Below are experts of layer 2 (counted from 0) of a mixture-of-experts language model. Rows are named router (the router's row for the expert), gate (a neuron's input weights, with its number), up (a neuron's input weights, with its number), down (a neuron's output weights, with its number) and show model dimensions 0-127. Each number is 500 + 25 x the weight over its row's rms, rounded and kept within 0 to 999. Numbers have three digits each.
Before each expert's rows: a language model's description of what the expert responds to. This comes from a sample of Wikipedia text that the model never trained on.

# expert 55
Description: Lowercase l onsets. Word-initial l or L pieces right after articles or prepositions, such as line, lawsuit, ligature, length, Lear, plus st and only.
router:482501453482468437470481524450489476499459530550514482529551531489478495459537510560478473513496469500497483517504455511513492444480483489498531501529528483513517492533497502470488530468536528519543529499517515489519555472531516494493493502525469524479503493513511498507513499482470536493522459500489536507485494511506497512500474501527471492515537527539482490493486465520524546487523
gate1:559485451535475510502458532549495494544511516535509495533478530486519474486489482522467514496481458510535507535537498536518508507496503541534522482512510525486488525536552540482504502514526448483511511513453506465508524517536524527527528486500482477476492468516510485497483493497495520444490487474476505490487486531518460526531486468494498503491499504530467512490455515481462513528549
up1:529475477537471518505482523519494500528515528517512516541485521463525477480488486525477504517478456505558487557538491542516496487494504550518515483533499530492483532536530545495535483521512472477512536517457499468498523502542515525537521487518498497451496481501499484486494497481503534444478487488500489484499490515544456522537460465512502502482508531539479522497464490501472531523541
down1:499558507511511496527562500462484512533521533549471541520528506459472459477487475520499482544477537545499503480515529486467458494483494478521519492482513498486504531511478506502470466496520518494489504473521430506484524542519461484516480541461481507541455471511470544485478506506509492488498479527507482482519494497432477499462506507493519493482500516508508486498488474473467525496476
gate2:482488473483482522449493489519530488489455510514522505498520504505534539472519546445513485481476488443532533513537551509512511475519500521456495490502486450551514522495483440510537502468500483477518507490468459484469488517502482482509529494517479470487469531502513482486493555493507493517522485466478524520522546518466477459480508502514495499544470494515473530486456499482512529481498
up2:475494517479501494458519500486541517496507482531514508495511513497502509484489501469521543556510470448493493465533482521504512483499443491488512512502499456495505450509471481464500494471555536501490501453483485509481552473462507454504487531533455463457529487541493523516503516521506438500510511509498517479531511493522483498487517520491467459516525480493486504488471474466503532447537
down2:518512493533535481502515509491515463497501532507501498532456501476457487516470475490522495495527508480495492471512486521550456464476504459495534478517456513490479480530508533508538542495473574494486501512575527478492483514479512496490516501548492504537511514482505492518551472495510493491466488488480491491461504485475494533496448541526492440507502527474507494455523484501490479459518
gate3:515498458500470506517481506519511516478469456528485508493511509454484514506502446543501497498481465557480521491488495514519512557484528476466495476513533518515523487497523519478497535426484478517483482485523466491523466490448493476477439508539513504509484494483499498506526522489487549489502515528509527520472518516529487503496505513526486436499510523525424519509487537502494536500497
up3:491460539491516509481532468491461479521514519493514483482526517549500480532533512492494478488496533469548464461518460540493513436523490513524478548483465467501515503535496516536473485568494489496511498513487506484492543505525530536506540463484472487488539533504486515526457516507489483462489494497462472502516478504503481501510503496463528511503505479467550509521491489482480468449516
down3:524454458517509563499506460507462487516526527521504503509521482499494506529493486467470497509543498489521474463505480500455449459528562489473518502479489508497502482530499491526467486511519521485485516560499514544457535506545515527494515470511507544507471504511523496541495549498463527515494522520499502504456535465500486516524518498534542520519481519509470472499525502467481534499513
gate4:502528465505486501507452523515453486474510480503468486530461557496515508488527523511496503522461525501483520527479482473538487462474504466486483548503541511479517549456537494539544538476495530503518475517513486494505500485521533503543522499493519535462500519496548471478536482505477528542486483538468493525486448480462472477494475501481487511501459486496508506484528508531527506515475
up4:568538461504499522473486489498471479463534497504503531488483519500500488532456491519497528500533487476500484529462482471504464504530530497482496475460511481516506514514486530477506463466488494497520546460482475539455538522512519518563511534529536508517485507515552518479549515489532517522497505494503496497534541497519490548491463494505480476476481502503497444530531508531477492477499
down4:496498542455472494564522479519473485516508508458449486494507512508545454524518468530489546553443568472460496497498535512540527496539484476469526470470519487486469496486533460526534501487489527471486500504482542524482505496501502505509486525560533492501500505513511486494498466525478489535493484496457506504516497534510513499507485494469476510531476495530507510496500514486511475534491
gate5:543484467503491548490478489512517521453519537546484514504496532476523525482547526481493519518526498464508503469503484445497504510476497444501492521508448479516498478492538500515461504457499484479520519471511481514504504486477525493543547544505489507476500453528505492508498489508490478504527498451511548474487550491513486518516536444467484512498496538503476452497510496513520470446504
up5:442508512502541454464520518490470511511487505453475496478454503517503475465474484472475523509488480493470499499473490511512465452453519493501472475473563491486543513486475503525504470469506489503513499544481536529521479502485458484516452501489491488518491530489449457514513527499490494521480514556498519527526500509500547490480502531520530492513474448462496539511508524484509527477522
down5:519494532506485485514504458487462501437473519496482508478500529544501469505525496569470487491504493444501504492502541541500486495437519514536495478505500462524487484514491524467481484489491529537553535454471515480493553490513539492510452488480519486496498541493541519497462519512518478503493480525509458504500509481515491461511501530467490462498466512496505520509479498504549479465506

# expert 16
Description: Vowel pieces in names. Word-internal vowel pieces like ou, re, he, ry in personal and place names and foreign words, e.g. Choudhury, Trémoulet, acoustic.
router:474473528488515489486499524498474463462500489479547470532494508504492509493510496544501475513513479498452472504476502498498473499486469526488507443556517492538510492533464505492495521472497511520509542548529568470509513462543505532409493501509488517485546495546510507505496506489491520520512522493541490503493526501523517473469504497516495511553476524523503542463511481500511517495533
gate0:477510509497478485446572502472528505470519528523489470518493531495485521494517465562506473511515489489481506495498507502500488491516483477513519508523511531494521450501507489518449529482472510539460477504494506528560474563489536484548444490472463479501497478491538477484494488485515495506495483463490534470455504540504535506511518508498488505492517512485518476536501457500502435489508
up0:473523521504510498517502503486535528538528519509517482521466497519499495529485482534484487493490506515513486513506521500485512482556509498477522498535490552490470474505477484465448493468464441470485466469439486454535475543502485506491491515468496487504469511534484476468493472510508520490494506537475492538515496525548506504532546543467528529512541493473527492528463454480531498522497
down0:521510483479486487473502487492533490537500497487427459469509496509541503514468498448495510510519462483494512515511488455433539446531521479497537503512543492522528495495513503484478532552546525461517515501536519497525483520478535503536498527527457495487487503451498518473513498521507475449506470516485517500466489503526536524469461472504494485480536520510525516510488479506508472490500
gate1:466504511568538540542500489508478474522482494504478464490461516512513512497524498479474502472530501458508494487538536522492485508448508507502483461515563483497546519475487489501498498490493474551490472553494502466480487492525503489447482503499515525478473526509499490498505486504492523500512531527458465476470509522515510510503503474549515518463509490529489587462522490489518471482480
up1:495447457482511455527523480475511515481521507547497470460487492515497513493540529496507507441500487537446547510528507495490528479494501541484521536517461498464518442501497500472516507498512530499513480486473460510480454536500493447514494466508533519490462549489524534486486533446503524509489495474506503503536479505467531523523539479493477516488465506487488526491515512501483470519499
down1:503503471532485461522537512514514469521561505495481499509474499502503505476520502534520530525489540513511500502452508568512479480516468524464497507515485483480521458481513539504503499461499537489515499508519518479500502459474486521485525535473471486479525565499495541504525469498475486538480489469474540465495459456464463474497500500492481527520472531499518473471476529504493535447492
gate2:526469500524518534496463506458530516529452460521487499510421487536519480500502538503486493449480455514531531504497490488485536521499489507453506466521481513489470483514476509504471466464534519474510522472501543512516493464491479512482529497491494534504567491523503481528508494463532527534519501475521512517517505532487490490528537506510547516492520508504481507480464489451540518482513
up2:473515535502506485505502520524488487495563515513513574500572538493497503504465470486507553534474528490512493510530519510519493557488497518562529501527447529515507529467470502517493530530493479527501480519525533492461514494535524516530481492464490470451468515509502495487525478526475505504487514473533496506461489497519501512479464517530494552506521498493524495486480493531492532500486
down2:509524503497477498512509487514522494494519476497459534453509509511469504470466489496528522522473474507469512514506509493504523464506497552527551490476470461507518529541521477493475517513548509555545499502546513515538490495505519507538507504509482516472516474518509558492503503494508498493517476456532525495464515494500530561500460517489523468519476555530519546460507486551498518528528
gate3:512479542517522479480488542495498507522440461468503555526504485503468476496498493502514528494522508541495500508476494482537527490477509484512534497496469519520536538519524509501504507532470490478524501544530516467507509477568467549488462491517516483463497480549513468527522455508499463506531530537504475528485463502502507522510485479530454520480465511533506497480519490457521521473530
up3:516499525535507496481480525473456514487479532475498522497517534505522477487501486463541534493489537527515502527493499493487510501471527503510540521508492502535502492488543494517527491554529517474464509542488503478494442519502498510482513485479541510499454446484514490475501472523476509579519510502456471536512451540549519489477502488512512543506482517476480544545488473503510481502526
down3:468498509537503524556507512492513475554529476496489483478465480511520512530500494475506509505502497506459524475481517493475491548499503496480487485528537560509490523465539533492480542490451490477447513507491535487508498471530493501452511533482562518486527526493484474525487513516487474467506539501502458465533483480488480489528491498478452490507503448493519495452529492486523509524538
gate4:429527484497513499543485490537484510489499529500492473502499528523500504512514498540482502500531531517440495494492469519507517481482452519505527457516504522549476486507470471500479479492511450479516485489471513534511513503463533467472503532488505542483520475506443516501518484495544497485453501526517497494454550499503532486480495537554480522490532498537485520522523497492523446475479
up4:501465469514500527470509514506505545517489473492563540480515497498474509512455484497532462498510527523437477521513510517518545509474511455497551487517468485531472454492502511520473503498461472480484509510461497473504500483569504436497453467502498493533489510545507503518464490492526498516498495491495503498510497516544513514529507541481490499521534481515514518541479511513521537539478
down4:511496460452528497527470498473494504513504497536510488477509498510512553443494495529501495510527473467517532463465496474473506529566449506537483487509492535503476526492495529481483535514537507500463466493552486500508522518471502512523507535481541517528497466508501491490535537503457503518553494501456471475470459491471518501508489494503486502569517517493467500491526493478498481469491

# expert 30
Description: Syllables ran, man, mer. Word-middle pieces like ran, ian, man, ber, ton, plus first names John and Fran, as in entrance, Hawaiian, Southampton, Herbert.
router:511467498470499471493499505463446478427497495533514470512513513505487519475553490525502475511505485483451471525509487524483476480460491553497539473508529497511505456503487530492481522503515558495539528512500575510514522490514517508499478483536501521480521485515506516513484521479482542571514503476501504527469528487518506494490504478553466519530487508537478512512526488533505497506525
gate0:513516474493483450496527491535446499485523510531550513497554513525530530522538521488503488488509482517445499475528476497515524491528483517497490475545469513528479465497523510477470498540495540451519506505488510469490519476492517491544517494510498521481525497534522510520469464500481467491544519462519476483466568528482465498517505513543476485499499556495487542480490525515491512479485
up0:505514487470503480479528536457473499470507494520515509447508549513505499497487491502453497523534551503471467442471483502558514469521503482487516478485500504534531457499474510469487466486469520529479475463502468524476513494497463463563494505503506507507492453480474489476468486519474483486503527520504513476516513483463531543521513541481464459525507497506455476522502546495499501510495
down0:494486544467487485510483509498494448511472516503540498512409517497509512504530509495509476520558532503473510460499530477482490519459529531554465505504514479505523524535510490481536504493507475539486492476494480537502467539520460517494492518541478510531506502470533530506498528515478504495450505480494479500544514529531511514517525569513462494507504474491521477523474501496480516486465
gate1:488509476494513502547494470533485482459500485472434492504539512512498496466474484527528501487494484503476458495497472477524458512469529495500525484493508493525563473464490496553501478508484453519532546542476528501477518482499493522485520466520504519476486554484491512507507472484531529515518493514507477525449475469495482525460483493535509507560502510522524506546495473463516479489467
up1:495483492525491527491478487542506510506557530497485469532508505488451458514526508530509502494476514453543459570510501483460503471477522493509530476453499469535480550533517499485542506506506443490501456461476474490518461529487521504495480526503494490503507483487485494488498519538484506506465491551487542499512510503534479477444483480509545493511493467525528485537518496508487482498500
down1:532511520494485500473482476492496475551489488486502514478534548525484521523462480481516508492480492526523512512456512494488546511560509423521480519523485468536508522537469485468485513556527472514519511479529496483516527494510475487508503487517509516482519484512496453525514536507515450524504477488472489465503484554540485517553510489508489512494543473486499481493468465522478531510456
gate2:527498532508528474457488515521488481536526526543484534519524491481510489453470465501522484514491507475523495525494461478519504512473491495571498509542471546480506492456543498503489478500481524469561460507474473470529470496501481461503525468511471513501479500482525474506474486529458501525535478487508530494477483528481516516464495508466472528512472484460541494515483450515525482481490
up2:513516478476490507503499518483479456503472480428497503464507497551494449515525480501523508578543467469501495505474507495466506503483494485464567502521509478488495510525446457513472467501499491481451496492493498473493476501487527511480470553523500487510494502501508475484493515506514496500525501499444506479533576516525542518508482497496485493525519529493480478520481507501471456480503
down2:521486493502489474523534522488477526460497506512473497478487491476539509481526475527537550471493487512475493486514529496473509530471488515486539531561488482524494474521520466528467498506508515494538510500479542500480509527490498461557520485497531479482543485534466522494514496512461481493518530487454443518517502477447483468508519418537481518518503469509532480485521519491502503522502
gate3:505498499456495502489478539468463424465497486485521485498454498519523471474485466528524467529492497470502459481514510511487516481531468537482533499528485469507509433551493522487487454502513550506493499514494487489545514533560501468538496523499479504533503496493472525528505517531492510505504511501480518538501519498522502475505526474511486534502478560513508477484472511526520507492445
up3:508528525517504510510499500505529479539523516496505504512449521499516471523458475492514474483510486447522461489496519504537490469539508501464512539511473450473484500516513466520468496486495496469505473532489449451484521516462486495525499504519497536545491526485495520578479535518502533473520535539525494528474528491528490494511517497514462490515510525512563539503497465485539508474485
down3:449470525464523495520488468502500515530458493459502515514535503495527502529558503512521460517453490495512513531523537484521504471551535481512480510510544499510441497542529485466499493520453525494477495507482504535476475497466480476490538475479535518517506460525497541516469484526467546507495465496490478497479523525524503478502461495505464519463496481469486495529455490482515494516483
gate4:506485504500498523468429480517498507460505473515516525466483509505477473475510431504495495515506484474537484487461525532513490482524544543514570486500488457491505479512499504515517511496444484546502531479502464463482521530521514511497467462518513492551501554495508525517473495466473551508530488503496503517548491505538484475510482475522485525502520532486499524534504523496524488511476
up4:489512486513519490469448505472538467459514498498496504493482507544483468514495501488484519501540474490543477493424494505489472502467543491521533514485477474455527528506530540499486478484459499531530513496466446467500493546514521513497510472482512491576447544474520495496486505500469521525526471521498507511553479503508472498519513486472536488490505506486534510524492480502489517531491
down4:491489495436551509482515501538524517468534485499529490511480502472499523515477515507471532512472494492501508480508474473497510506460529485510500524498486498511475481492478500495477493491428503521481517506494497519499503533484492492527516525504501453533500517505458496517432498493449532536509515498442464538540487483518495486545500533532478570503462450512474519466468488508521481503534